config.toml
hidden_size = 160
n_experts = 192
hidden_act = "squared_relu"
moe_layers = [1, 2, 3, 4, 5, 6, 7, 8, 9, 10, 11, 12]
normalize_top_k = false
balance_bias = false
norm = "rmsnorm"
optimizer = "muon_variant"
learning_rate = 0.00983
batch_tokens = [32768, 65536, 131072]
dataset = "wikipedia_en"
Below are experts of layer 8 (counted from 0) of a mixture-of-experts language model. Rows are named up (a neuron's input weights, with its number), down (a neuron's output weights, with its number) and show model dimensions 0-159. Each number is 50 + 15 x the weight over its row's rms, rounded and kept within 0 to 99.
Before each expert's rows: a language model's description of what the expert responds to. This comes from a sample of Wikipedia text that the model never trained on.

# expert 28
It responds to: Acronym pieces, military text. Capital-letter pieces inside acronyms, especially military or agency ones (RAAF, SADF, COVID, DoD), plus "the"/"of" before such names.
up1:46 47 75 71 35 63 69 69 37 33 50 40 51 22 40 56 59 42 55 45 64 78 54 38 56 36 48 49 69 54 71 68 47 42 77 59 29 71 53 34 53 62 46 30 82 62 63 49 63 73 33 20 44 86 82 14 32 59 47 65 67 33 56 64 53 24 82 54 40 48 42 71 52 76 33 36 33 52 58 66 39 56 51 35 56 55 57 40 31 44 44 54 65 49 55 72 35 38 48 26 31 42 60 37 47 46 44 48 65 65 35 51 56 65 56 49 57 57 53 35 70 79 46 55 29 54 62 47 60 45 73 34 41 43 40 40 52 40 59 23 39 43 68 63 67 50 14 60 74 37 77 65 46 62 76 41 53 43 80 49
down1:43 95 37 69 24 57 24 41 56 49 57 41 45 42 73 57 51 41 42 62 27 43 22 58 26 56 65 44 34 28 65 47 48 38 47 33 35 33 49 51 35 32 17 40 59 41 40 86 68 41 32 59 77 45 52 20 19 35 76 58 59 53 58 60 42 58 36 53 62 46 29 62 46 26 33 24 43 52 21 57 57 40 79 37 56 41 40 41 60 42 30 34 52 44 51 17 58 52 54 73 57 50 54 34 52 34 40 45 42 39 73 48 55 58 28 44 61 17 30 44 58 46 53 42 67 33 29 26 31 56 33 31 41 46 33 52 41 52 69 36 61 59 56 48 52 38 10 73 35 53 52 50 58 44 59 51 26 58 44 55
up2:29 52 58 53 60 58 62 24 64 69 57 63 33 52 79 53 38 69 24 78 52 55 39 34 56 45 45 45 50 59 49 50 71 30 62 51 48 67 57 37 43 20 30 51 40 50 34 52 72 54 29 62 54 61 53 48 52 36 59 42 91 65 60 46 46 58 38 37 50 20 72 49 51 46 27 65 53 74 56 60 39 35 44 48 53 42 38 39 71 33 34 43 52 36 42 31 44 07 63 50 20 66 43 88 51 52 58 33 34 36 45 69 62 32 47 48 32 42 04 46 69 44 61 75 21 23 65 38 47 44 53 40 69 47 44 16 65 62 52 56 65 50 58 33 43 55 35 78 37 60 54 55 51 35 40 35 22 63 59 56
down2:37 64 45 66 64 57 26 65 81 38 55 50 38 50 50 51 45 64 44 42 47 34 48 57 13 72 52 26 53 39 56 52 53 46 46 28 45 71 51 53 78 72 58 62 48 54 23 51 28 50 67 55 67 57 09 39 67 43 39 52 71 34 71 52 26 60 74 25 46 34 56 53 29 46 73 39 58 36 65 44 58 42 63 25 33 65 57 45 36 60 51 38 43 60 58 53 65 28 47 44 37 57 41 28 63 40 54 54 63 54 76 76 62 47 41 39 49 73 62 65 86 66 44 55 30 50 54 29 48 36 29 25 55 49 56 67 59 55 35 42 69 91 77 60 90 32 62 52 33 63 30 61 66 58 58 58 43 45 42 32
up3:57 40 61 41 46 56 66 94 66 44 44 45 57 26 09 25 46 26 40 79 87 48 54 56 83 22 40 58 50 67 43 53 64 55 62 53 74 45 51 62 49 65 32 55 61 47 62 48 64 55 65 31 83 41 37 57 33 58 59 32 50 36 39 33 47 44 54 73 43 29 58 33 59 47 30 47 53 56 72 52 73 42 59 37 48 42 39 64 51 69 47 49 38 56 59 73 48 34 48 34 63 61 64 49 38 47 62 55 62 54 68 42 50 58 46 32 36 59 31 54 22 35 41 55 49 21 50 34 57 38 36 51 42 45 66 37 49 72 70 95 74 16 71 38 47 33 32 50 52 27 70 85 49 67 56 64 46 53 47 54
down3:41 25 61 68 27 44 59 40 36 35 58 39 66 45 47 71 48 38 45 24 54 55 29 51 53 57 46 62 60 44 32 43 68 76 35 60 27 41 33 48 65 43 25 48 32 53 38 53 31 42 63 29 39 59 43 62 67 59 51 56 99 31 62 34 57 56 61 44 35 38 42 51 40 39 43 78 56 77 41 53 27 64 62 54 48 43 39 52 32 28 50 60 47 47 41 18 74 70 56 38 40 38 53 19 50 47 20 65 42 28 47 39 57 57 20 59 68 68 69 66 17 21 52 84 55 45 49 48 50 28 59 46 36 32 55 69 27 53 54 77 63 43 83 57 56 54 36 43 26 40 65 47 56 58 43 52 52 58 51 32
up4:36 55 37 65 51 65 40 40 31 42 49 28 66 47 70 80 49 55 57 39 54 42 58 54 34 53 38 52 53 50 52 28 39 27 59 33 40 29 46 65 49 74 48 69 72 56 69 32 58 53 55 42 53 43 38 54 52 57 35 67 47 35 66 29 20 51 42 74 48 32 46 57 62 49 41 62 21 59 25 61 50 53 84 26 31 54 12 61 23 40 43 57 52 42 36 62 94 43 56 49 62 34 28 44 48 45 46 30 47 49 35 25 55 58 27 60 53 65 93 52 46 56 46 55 47 76 60 44 54 36 75 40 45 43 66 29 53 62 61 32 27 71 44 21 71 39 56 63 42 66 74 63 42 21 75 44 46 40 43 23
down4:54 52 51 59 42 70 59 54 43 38 32 33 58 50 27 55 62 64 56 43 61 53 54 63 43 56 73 55 60 62 51 61 34 51 58 36 31 22 62 58 46 47 57 81 28 36 85 20 39 65 60 27 94 49 41 35 47 47 13 49 67 31 58 51 40 68 59 42 69 39 29 66 38 50 49 73 59 45 40 67 39 23 46 36 25 52 36 49 51 21 40 74 82 21 56 60 49 32 56 41 71 45 33 51 42 57 52 47 60 73 73 44 50 42 55 67 38 68 66 29 49 52 45 65 56 49 62 44 45 43 57 51 65 30 55 24 96 72 50 37 45 46 41 28 50 37 55 56 55 61 71 48 41 35 56 50 50 62 69 93
up5:28 63 60 50 31 60 36 62 61 58 43 38 60 40 48 46 52 57 49 51 58 43 70 68 71 34 46 47 69 33 74 33 30 52 62 74 36 56 61 33 71 50 46 33 74 35 65 38 46 53 61 44 56 76 22 79 50 43 63 27 22 67 42 55 25 53 28 77 48 65 62 38 59 91 51 71 81 38 26 36 65 66 41 62 51 51 59 35 56 55 67 33 49 65 35 58 75 62 74 24 25 41 42 43 45 24 54 56 35 46 57 59 30 30 52 64 64 35 55 73 51 29 41 30 53 57 46 33 51 50 36 09 51 33 50 55 49 46 39 62 40 72 37 44 41 35 36 47 25 71 42 69 60 49 76 68 44 61 58 54
down5:45 66 13 60 29 70 34 20 33 38 26 55 71 64 46 41 18 45 55 54 25 43 25 36 49 34 62 51 75 64 42 69 46 41 51 37 76 52 38 60 40 68 70 75 20 52 52 49 61 59 40 68 09 39 45 56 56 49 62 44 54 65 57 68 80 49 30 42 39 41 60 53 67 40 44 49 46 66 66 39 44 33 48 50 56 42 40 66 56 40 34 54 52 45 79 63 33 64 26 50 35 44 80 67 35 58 60 67 63 46 50 63 68 63 66 66 44 47 86 65 38 62 57 27 62 54 42 48 70 40 49 69 46 52 44 58 06 36 72 22 38 66 49 40 58 74 63 50 62 57 39 50 43 28 53 66 56 49 61 32
up6:35 37 37 46 32 44 55 78 56 53 51 36 59 51 54 69 59 63 46 37 35 54 45 57 65 53 51 41 40 35 51 16 70 26 41 48 45 78 51 21 64 46 47 11 47 60 26 67 49 29 54 56 35 37 57 46 89 65 40 46 45 45 39 28 54 33 41 52 43 30 31 63 65 43 46 73 41 49 38 66 51 42 38 47 61 34 21 65 36 48 20 69 41 55 60 30 42 50 58 62 52 56 35 51 45 34 19 46 17 60 36 57 62 59 26 60 33 25 40 59 60 64 23 58 53 56 43 65 47 54 38 42 38 71 44 60 24 55 88 71 35 81 36 62 41 74 48 84 58 70 50 49 37 60 75 48 42 39 51 28
down6:32 49 79 32 55 30 50 54 40 69 52 52 34 66 59 54 55 30 70 40 49 45 80 33 47 33 49 37 52 29 42 31 40 53 53 36 51 47 44 51 45 47 43 59 48 44 65 56 51 41 52 72 40 44 35 43 09 64 26 68 67 57 45 66 55 45 43 68 51 70 41 44 50 60 43 79 70 56 69 29 31 60 48 31 60 50 61 45 29 65 73 50 35 45 63 27 64 88 37 55 50 52 61 58 79 44 63 63 48 50 63 30 73 55 69 47 51 40 72 23 52 52 74 25 39 39 46 48 35 62 40 48 24 38 59 49 67 54 23 29 36 42 43 00 37 86 75 54 68 31 56 46 23 39 80 58 43 47 50 53
up7:54 43 43 71 76 43 54 58 36 36 59 63 52 49 18 55 26 41 37 42 56 49 64 42 36 53 61 57 71 39 50 50 33 59 38 51 51 44 57 74 44 48 29 33 74 46 64 35 42 41 58 61 39 40 68 48 70 41 55 30 43 49 67 54 77 08 51 61 60 52 57 56 33 63 71 68 37 32 52 41 48 66 67 32 54 29 58 45 52 30 23 66 39 70 65 39 61 32 65 73 45 41 24 29 34 37 46 60 43 52 32 42 73 33 66 13 45 88 58 32 56 54 51 46 33 47 58 42 35 26 45 24 79 42 47 48 36 53 34 49 40 21 39 59 70 57 52 56 59 39 51 78 97 75 28 51 64 40 55 41
down7:34 48 69 21 17 53 77 25 66 26 58 76 29 66 69 51 37 46 41 57 45 40 49 54 66 56 62 40 59 53 47 44 32 39 57 43 39 39 85 21 41 60 45 38 59 44 66 43 58 64 66 58 38 28 43 56 47 88 35 47 46 45 82 27 37 43 31 51 69 61 55 40 57 52 63 79 52 69 60 43 33 42 36 38 85 64 46 31 42 39 56 58 26 57 55 50 58 53 47 65 56 54 21 67 54 44 76 40 56 54 52 55 28 33 76 47 54 47 10 59 30 72 43 25 51 59 32 62 68 57 65 68 24 43 60 60 42 77 68 71 51 56 60 39 24 60 30 58 59 39 39 40 48 61 50 43 62 32 61 66
up8:32 56 47 47 38 40 61 49 73 62 55 48 45 24 53 44 57 40 45 44 64 60 79 36 40 47 25 68 60 56 64 35 41 61 67 51 38 76 40 40 87 23 61 74 52 49 34 23 44 56 39 26 53 58 73 57 44 53 56 34 57 47 69 50 58 51 18 42 33 63 35 49 71 39 49 63 69 39 36 60 74 42 37 35 63 82 47 83 52 49 36 70 58 73 49 58 83 59 55 23 38 44 62 27 53 23 32 48 53 67 16 47 41 43 51 44 60 60 51 59 57 45 39 62 54 71 49 25 40 69 45 39 44 29 41 48 63 59 72 73 54 54 64 86 53 31 55 59 54 28 53 58 55 67 46 86 41 65 17 60
down8:59 51 54 63 73 35 50 62 38 46 39 44 49 53 56 66 48 47 14 55 70 41 53 45 66 52 46 60 33 46 61 47 61 38 60 87 66 58 51 44 36 79 56 85 70 31 50 26 54 60 53 38 68 37 35 45 41 48 43 48 31 32 53 50 36 44 46 62 60 49 60 48 60 46 19 61 38 25 49 26 17 54 68 46 51 79 59 75 62 37 48 47 49 82 38 46 32 47 61 37 54 26 67 57 59 52 56 58 32 57 44 32 51 78 57 52 53 54 52 41 23 72 34 19 50 67 72 62 55 23 57 32 45 51 78 50 73 42 55 47 61 60 46 52 84 19 29 22 57 38 37 50 54 63 38 92 70 43 35 32
up9:37 59 51 47 48 64 49 22 60 36 64 46 52 60 41 46 41 30 59 58 25 51 55 58 62 63 80 80 60 64 50 40 43 49 73 42 48 45 22 43 35 58 45 57 45 53 79 45 60 40 67 42 37 35 59 24 49 41 48 46 61 64 47 49 25 34 64 78 46 62 51 75 34 46 68 42 43 51 54 60 48 52 87 31 79 41 28 56 66 72 33 64 38 39 39 65 52 48 45 80 51 60 26 43 44 65 53 41 31 63 55 25 45 52 29 15 38 78 47 49 38 46 65 63 39 47 10 72 63 26 46 45 54 28 25 33 65 65 71 50 39 42 59 34 48 44 49 99 61 39 38 62 60 45 47 46 52 19 47 56
down9:54 81 43 33 57 23 37 52 56 29 45 49 54 50 45 49 56 48 56 50 23 64 47 62 67 53 29 50 40 73 30 06 35 29 51 50 35 54 38 60 47 25 62 36 45 66 55 35 51 39 75 52 59 49 75 61 68 27 31 60 49 42 46 33 70 63 78 54 54 46 58 32 76 48 40 55 20 10 71 53 61 78 32 60 45 73 52 73 57 50 51 58 62 44 77 42 51 45 69 45 68 44 33 45 45 30 72 63 51 73 19 90 55 28 46 55 52 46 26 54 63 42 46 38 42 32 57 80 73 61 63 53 43 67 52 40 37 58 45 54 33 69 52 29 69 48 48 46 57 43 61 34 69 45 55 45 37 46 71 79
up10:60 36 42 45 77 49 51 74 33 44 46 43 45 54 71 44 50 57 36 58 55 65 52 48 74 64 48 40 61 24 49 30 50 56 52 67 37 46 39 40 48 49 32 40 64 58 18 58 45 38 63 60 53 20 39 35 66 52 44 14 27 39 39 53 47 52 35 22 69 43 34 54 39 40 39 57 41 61 48 45 32 19 29 46 43 36 44 28 23 99 56 39 48 39 87 31 54 49 45 55 47 40 52 30 60 22 51 47 25 51 37 57 61 40 66 43 41 48 35 86 43 48 84 50 48 59 34 35 59 62 61 43 62 52 46 32 53 46 36 52 30 09 60 43 28 36 60 45 31 30 45 31 44 39 27 61 43 45 66 32
down10:41 60 46 43 67 47 54 41 52 45 52 66 48 36 34 66 59 48 44 66 22 72 33 47 49 48 57 75 46 60 47 36 73 65 16 55 25 35 47 54 37 32 23 37 62 79 37 62 48 23 66 51 43 38 53 65 42 17 50 64 64 50 42 70 96 35 21 39 57 57 54 79 61 30 35 40 71 36 43 44 56 39 52 58 59 67 56 33 50 62 41 17 38 72 45 36 31 59 41 43 67 34 36 40 64 34 32 43 30 30 34 38 51 45 35 59 52 37 47 53 61 57 72 43 62 37 67 35 49 78 28 53 58 39 62 62 45 38 74 49 36 37 35 33 41 59 74 42 45 49 64 21 62 60 72 37 53 74 83 37
up11:63 57 31 55 44 44 44 46 52 56 69 52 48 35 34 54 52 24 27 58 62 43 80 46 58 50 40 36 61 59 55 50 65 52 24 64 41 58 30 55 20 46 42 78 46 88 74 61 53 72 33 20 49 54 50 21 51 49 59 66 49 63 75 38 46 33 47 51 76 52 41 66 70 38 72 43 43 83 56 26 45 58 55 64 60 43 35 78 59 57 44 58 67 74 54 47 68 69 16 38 64 61 76 62 55 75 55 41 44 58 37 44 52 48 48 64 44 59 61 62 63 61 44 55 60 57 52 56 39 36 54 42 40 49 37 54 46 40 56 89 86 31 48 78 65 50 42 86 51 30 60 63 59 48 20 24 56 49 74 28
down11:50 35 37 36 41 49 51 27 42 54 56 64 30 31 50 46 34 42 69 57 43 46 31 48 35 50 61 52 41 57 45 39 74 39 44 44 58 34 36 47 52 58 53 56 52 56 76 74 35 56 59 48 63 71 39 77 52 53 55 55 60 75 14 54 79 30 41 61 39 71 49 68 51 62 72 40 37 48 51 62 33 33 64 51 36 53 33 40 28 26 40 55 50 41 65 31 30 59 69 43 33 47 55 52 38 48 58 48 51 61 55 57 71 51 75 65 66 39 38 46 26 46 70 37 48 26 75 44 38 29 27 47 38 23 22 53 52 42 51 14 75 20 36 53 29 63 66 62 37 78 27 18 66 34 71 32 72 37 67 86
up12:30 24 55 43 33 36 46 53 41 23 62 14 33 38 56 67 71 61 73 36 41 81 61 44 67 38 55 56 53 39 50 47 32 31 46 35 35 45 39 50 38 60 30 08 48 60 63 72 68 55 41 53 65 39 41 40 57 47 26 48 28 65 22 30 33 44 55 27 57 39 30 63 48 81 67 52 68 34 50 59 63 32 61 40 74 40 56 40 65 37 26 64 50 43 59 26 37 47 36 63 45 63 23 52 73 66 19 46 41 55 58 39 60 39 45 43 70 53 61 45 35 44 65 83 35 71 25 43 28 63 45 43 35 48 46 46 30 59 69 64 49 31 42 47 14 60 60 61 32 52 67 50 70 48 56 52 24 61 47 59
down12:46 82 78 50 43 53 25 55 54 43 46 34 51 41 32 16 57 58 55 69 61 39 35 36 57 46 60 34 43 63 31 31 72 59 58 40 49 56 69 51 76 58 61 39 65 41 51 26 46 58 18 34 17 65 41 48 56 85 61 44 57 85 67 67 41 31 56 44 63 31 23 31 46 58 20 54 78 52 49 50 55 36 24 27 64 39 56 55 37 67 74 56 49 34 33 54 49 41 40 81 64 68 68 49 27 71 51 69 44 40 43 78 58 43 79 65 30 27 48 51 70 34 64 81 57 56 59 60 36 36 50 57 24 52 47 36 69 47 31 57 59 68 43 46 38 54 37 54 32 57 44 56 39 42 56 53 47 55 71 54
up13:33 50 35 39 51 73 24 87 42 72 44 35 75 55 36 39 55 64 66 43 53 57 78 73 42 41 79 46 59 77 25 49 50 58 80 82 27 70 44 28 50 49 49 45 66 62 57 78 50 68 42 51 49 74 51 52 33 64 44 58 61 43 55 33 47 36 64 31 42 42 28 56 86 77 66 59 63 39 44 72 62 37 55 39 50 60 62 54 60 58 51 71 38 47 70 42 83 52 66 46 56 60 27 43 45 77 37 37 53 64 12 30 71 58 54 41 42 43 42 53 43 61 41 59 60 68 65 50 59 46 68 33 30 33 61 59 72 63 35 63 58 73 46 56 25 37 66 81 56 49 41 51 66 48 52 43 53 27 62 59
down13:73 41 52 45 34 28 38 29 50 51 42 52 59 63 42 42 63 65 75 52 52 48 77 57 29 47 72 19 32 50 36 55 28 58 49 51 54 33 54 43 56 27 79 90 39 67 56 66 28 45 46 49 38 58 17 51 56 74 68 73 36 65 52 44 66 51 46 71 75 67 33 47 43 35 46 32 44 75 76 49 68 27 60 59 65 35 60 28 43 43 26 73 26 35 43 40 48 75 66 34 29 42 75 56 40 59 23 56 71 61 44 69 49 28 44 44 66 39 51 16 51 50 61 76 40 73 36 44 52 51 27 57 42 46 44 66 75 62 61 33 34 69 48 52 48 45 48 41 42 38 51 51 22 33 60 29 54 65 40 43
up14:56 58 57 30 48 43 57 59 47 50 44 39 43 16 43 35 41 44 19 56 45 54 44 62 69 20 44 44 49 42 62 23 47 74 48 40 53 48 31 27 51 37 48 25 73 58 69 58 60 52 33 35 64 41 77 61 60 50 30 47 49 58 36 71 64 47 72 65 53 28 52 41 29 51 37 38 54 51 41 65 33 60 23 26 71 27 54 38 52 54 54 24 60 84 45 41 56 46 62 38 43 36 38 59 44 60 53 48 34 62 26 43 43 69 19 71 89 31 46 58 41 47 38 83 64 14 66 33 36 57 36 55 40 72 46 40 45 61 71 47 00 58 61 67 59 52 34 58 37 34 75 55 53 54 64 57 58 69 54 30
down14:65 45 49 53 73 73 49 43 38 43 44 55 81 45 35 56 50 48 80 45 46 74 30 46 36 40 32 47 37 46 49 67 35 74 73 53 31 80 60 52 71 72 66 63 46 58 38 61 72 41 61 71 64 50 54 53 52 60 62 27 53 54 48 37 47 36 67 30 45 51 11 58 53 57 64 59 48 52 58 49 55 38 60 78 30 62 64 53 53 63 66 48 46 33 26 51 21 17 41 46 52 51 59 44 61 72 69 37 60 34 67 51 43 54 41 25 28 54 67 47 43 62 45 24 25 76 42 53 62 66 34 68 34 33 65 43 25 16 24 40 57 38 33 62 60 56 56 26 55 51 45 75 49 76 62 59 51 57 65 94
up15:52 45 12 46 67 40 43 74 68 35 72 46 55 47 55 43 53 64 23 79 27 38 50 55 47 46 32 59 79 45 71 63 27 48 53 29 29 62 55 42 39 41 55 75 55 57 55 35 72 63 50 65 61 44 43 53 66 41 86 27 54 63 51 80 38 46 37 46 36 34 34 71 69 40 49 58 58 54 70 73 42 55 32 67 25 57 48 67 49 49 55 44 38 57 66 64 55 50 45 65 39 57 54 62 41 39 91 58 51 34 49 27 32 41 55 43 69 48 56 42 40 57 35 45 33 38 36 34 79 55 10 35 20 53 61 37 47 60 37 11 40 50 38 27 47 44 92 46 47 47 59 32 48 40 25 53 35 42 39 48
down15:64 48 82 76 39 43 55 48 45 62 25 56 57 37 71 47 50 49 48 47 32 66 53 34 51 48 63 55 47 62 70 49 39 72 58 66 85 30 54 38 53 81 48 40 42 52 66 46 52 60 50 61 69 58 44 59 65 48 46 49 36 71 44 80 57 34 39 52 75 99 45 69 44 71 52 58 61 58 73 61 44 76 44 48 75 48 62 29 60 44 41 35 65 54 43 68 61 51 52 77 67 51 35 50 91 54 65 43 33 37 43 54 28 45 70 54 36 36 37 64 62 53 53 13 58 48 39 50 47 41 22 55 69 52 61 31 35 55 39 72 54 24 45 42 53 23 83 44 64 40 46 31 77 68 27 62 37 63 33 71
up16:33 56 36 43 56 57 50 48 50 78 49 26 54 68 62 50 59 61 47 68 92 56 68 63 43 41 58 53 48 54 42 53 61 52 49 42 80 39 56 51 47 56 27 27 61 70 94 48 55 62 22 43 17 71 55 41 46 59 42 61 37 55 66 76 67 62 41 56 52 66 73 88 45 63 54 66 65 66 63 42 63 73 64 36 27 73 40 32 70 56 56 69 63 75 46 56 67 64 30 52 69 78 29 50 46 38 40 55 39 43 41 47 41 30 40 34 51 56 72 63 56 51 52 34 63 49 13 33 37 59 54 55 48 64 26 31 53 55 54 62 68 49 62 57 32 70 38 49 30 33 81 40 50 47 30 40 41 50 49 13
down16:60 40 36 53 56 77 27 58 48 20 41 61 50 59 35 52 45 27 58 43 36 39 60 42 74 36 21 50 68 52 36 69 38 66 44 67 74 70 47 44 50 54 63 51 59 46 43 78 75 56 68 62 66 47 46 40 63 62 47 50 52 73 34 36 51 43 55 54 60 12 84 64 44 10 45 35 42 39 62 29 62 76 70 43 49 55 58 41 35 38 33 56 36 34 55 59 64 65 59 48 72 38 57 68 67 61 25 64 63 57 47 53 72 65 50 44 29 50 55 52 29 46 24 09 55 45 51 79 80 74 58 58 55 37 69 80 39 46 57 48 49 31 51 64 56 53 24 33 68 73 47 27 56 51 57 27 59 60 48 60
up17:37 47 43 25 31 66 68 81 28 66 55 46 59 48 46 44 38 38 36 69 61 64 62 51 76 44 65 72 46 73 65 60 34 37 69 73 34 72 30 50 35 51 49 43 48 64 66 19 43 59 47 48 48 57 62 61 66 39 93 53 63 46 30 49 52 56 79 59 64 70 42 39 44 35 45 47 44 50 77 67 65 65 46 45 41 54 38 48 68 28 48 30 42 55 60 34 20 33 55 26 59 51 65 64 57 36 47 27 69 19 90 37 51 46 66 43 43 77 63 52 70 26 68 19 40 32 53 44 37 70 44 27 53 69 26 58 45 30 38 77 56 38 39 38 42 54 31 57 41 35 62 61 57 69 56 59 38 47 56 65
down17:57 58 81 71 14 50 64 72 63 42 27 34 56 72 48 32 52 53 32 59 42 45 68 57 82 56 35 46 59 47 63 48 57 44 38 67 41 71 34 43 55 53 41 73 39 32 51 67 47 61 28 52 71 73 68 51 63 42 53 32 54 36 56 56 31 70 34 77 67 42 56 53 58 40 30 47 18 34 52 42 64 51 06 68 40 53 59 43 56 44 48 42 33 64 48 36 48 52 52 45 44 44 62 33 62 60 76 69 60 49 31 36 17 39 43 55 16 56 50 37 32 53 78 41 66 37 40 46 53 53 34 45 51 51 43 34 35 59 36 77 64 52 56 48 48 36 20 57 34 33 19 78 50 30 35 32 69 29 27 30
up18:53 62 37 63 48 66 70 33 43 50 55 51 42 51 50 54 68 57 43 46 30 54 59 62 62 53 37 54 46 39 59 62 83 37 47 54 48 78 54 50 80 38 78 43 46 52 48 53 71 46 40 70 57 29 59 23 41 63 30 51 69 64 43 56 52 36 56 24 58 65 63 61 34 70 39 49 34 53 41 23 41 46 47 33 40 43 17 42 64 55 35 44 61 67 67 23 49 56 57 44 57 42 32 52 18 36 47 51 73 53 61 27 65 56 68 39 43 60 71 52 75 42 56 57 57 55 31 41 09 71 42 58 70 88 62 45 60 54 28 82 52 42 54 34 46 57 29 34 51 48 29 63 28 61 98 66 64 30 30 79
down18:40 38 45 21 43 33 56 45 62 47 54 41 29 37 65 55 28 29 46 21 37 48 28 47 62 06 58 41 50 41 60 66 67 64 52 41 57 65 63 55 42 44 71 53 26 44 14 41 42 59 44 55 51 30 87 72 46 44 23 55 30 42 50 31 54 46 79 84 67 44 53 35 43 57 39 60 49 54 22 42 48 39 46 47 44 52 29 42 69 31 67 53 49 74 64 60 59 64 32 28 57 49 26 43 53 35 45 46 61 46 34 63 47 54 63 43 41 53 56 63 68 32 54 56 72 49 21 47 52 37 32 48 47 43 42 78 39 60 37 51 73 68 71 46 69 66 56 35 52 59 65 64 84 26 29 09 53 42 73 50
up19:74 29 30 21 55 59 36 51 36 58 53 70 54 60 56 97 37 48 45 36 38 44 63 51 51 49 35 72 36 55 43 77 36 39 68 77 39 48 41 47 40 39 50 30 65 28 51 63 41 59 40 18 33 55 36 47 22 38 41 37 43 45 39 42 59 55 84 55 65 59 71 38 32 32 54 48 30 50 35 46 36 53 64 34 54 43 39 54 33 43 11 49 60 79 45 60 43 45 41 25 67 69 46 46 42 53 47 35 37 61 31 62 50 48 59 31 43 57 62 48 47 54 24 78 28 61 38 61 53 61 29 45 42 85 07 41 51 51 65 29 57 22 87 53 59 44 59 49 56 57 38 29 37 34 54 45 59 35 31 41
down19:40 66 34 44 35 32 73 45 47 43 54 41 79 64 57 45 48 27 53 67 37 66 43 74 29 33 77 56 40 51 44 58 59 65 28 54 89 60 53 27 25 40 60 59 68 64 54 30 48 51 36 32 38 63 32 44 34 30 46 78 64 87 44 65 62 56 53 20 43 44 83 55 66 59 64 38 52 39 56 34 48 38 89 41 77 45 66 28 51 41 27 58 44 40 56 68 81 56 46 57 62 52 31 53 62 47 52 55 59 57 46 64 71 62 36 55 45 68 63 66 39 61 52 42 57 53 52 51 13 49 69 51 37 54 27 44 50 64 71 22 31 44 57 50 38 75 40 63 61 47 38 32 86 35 61 57 52 67 63 39
up20:65 28 41 26 39 13 62 53 52 32 41 25 52 41 63 74 48 39 68 52 66 54 67 43 41 63 37 70 48 53 61 44 49 46 64 65 44 82 35 23 44 51 56 13 51 43 84 38 68 50 58 41 70 74 45 31 71 52 56 55 44 36 29 36 50 67 61 40 28 49 39 44 64 58 61 58 37 43 46 47 63 63 63 44 43 42 42 48 71 69 17 43 48 37 25 76 67 58 66 70 41 42 51 57 58 54 29 47 27 38 48 31 48 30 85 44 36 52 62 77 54 49 43 11 58 45 51 38 78 28 56 52 33 46 54 44 32 42 46 55 54 41 64 46 39 30 51 34 60 44 99 60 46 80 56 66 40 57 61 47
down20:24 51 44 52 49 41 49 47 47 55 29 71 54 57 54 40 33 47 45 71 65 28 40 41 77 47 40 61 32 71 64 49 43 56 68 69 57 51 55 44 66 55 42 22 53 62 55 55 45 75 24 56 73 54 58 52 63 45 62 83 36 56 67 56 34 76 48 54 60 59 48 66 33 65 34 56 54 46 17 63 66 53 45 41 58 11 48 36 61 42 57 31 68 92 56 53 56 50 67 73 62 37 35 39 48 38 57 53 38 73 62 47 39 46 41 32 63 48 39 74 47 31 53 18 58 19 36 37 31 38 67 21 53 54 47 63 53 69 53 72 37 34 29 64 43 53 35 99 63 34 81 37 55 52 49 35 70 69 42 41
up21:47 40 65 59 40 59 51 48 43 42 32 63 46 44 42 32 52 75 83 54 57 58 41 34 70 45 76 52 51 66 64 47 53 23 46 56 56 50 83 58 29 51 95 38 49 50 56 22 55 55 51 47 58 52 75 11 69 64 13 50 36 60 37 46 33 56 42 55 29 45 63 68 49 47 71 61 58 54 63 57 64 26 77 91 36 68 57 38 51 43 78 57 43 50 57 63 62 55 42 46 51 43 48 48 63 48 79 49 42 39 22 16 76 29 26 42 72 51 67 20 57 47 52 49 72 35 44 38 66 54 68 64 59 55 43 30 27 62 46 55 37 39 50 55 71 28 55 51 34 42 69 73 41 55 61 39 41 54 72 47
down21:29 42 68 60 66 50 60 56 47 27 28 49 53 45 64 35 39 46 53 63 39 57 53 57 50 81 45 58 55 51 64 66 47 33 55 75 54 40 54 60 40 59 65 36 48 43 39 80 40 74 69 62 44 72 50 46 61 25 32 49 44 24 62 68 24 49 62 43 49 38 73 69 31 72 38 26 52 58 58 46 45 70 57 40 65 48 59 76 57 73 42 83 67 55 44 51 60 33 43 70 23 32 26 60 29 74 39 57 88 54 51 55 40 45 43 47 63 61 43 54 82 07 25 56 52 48 53 57 48 61 48 62 87 64 46 76 83 36 63 44 24 46 70 64 69 62 59 43 51 62 72 46 56 47 65 45 56 52 57 22
up22:30 78 49 41 55 41 43 66 28 74 46 58 61 57 40 52 38 61 44 83 75 50 49 46 45 51 61 52 50 67 75 67 48 41 69 53 60 58 42 65 31 56 27 61 44 46 26 43 68 69 54 36 41 40 79 55 56 28 39 57 56 37 69 34 44 42 65 47 28 41 24 61 53 51 52 74 44 25 92 56 58 43 51 60 42 64 18 48 60 45 20 22 44 46 63 63 42 66 18 53 55 65 38 46 43 37 27 42 52 80 50 12 33 46 57 48 50 55 29 73 65 71 45 42 51 50 56 37 73 50 52 54 54 69 36 44 55 53 50 58 31 22 44 39 53 24 42 27 55 22 51 46 45 67 44 16 49 40 52 12
down22:67 71 71 36 71 58 64 76 36 45 68 41 35 42 41 55 38 33 70 68 75 42 53 71 46 64 76 49 47 29 68 35 55 54 46 31 43 49 59 58 27 55 59 30 23 60 51 39 63 42 45 64 44 80 75 65 62 36 54 59 87 51 60 54 53 45 41 51 67 43 60 42 99 46 56 68 26 62 39 65 52 33 27 36 14 74 33 46 45 69 57 56 33 27 45 29 52 52 54 57 37 53 71 79 67 51 63 52 44 41 60 46 45 50 64 66 79 25 19 45 34 29 38 44 53 42 40 42 53 46 37 53 38 50 53 23 39 43 37 53 39 44 58 45 65 45 42 34 13 41 36 46 31 50 41 42 67 42 65 50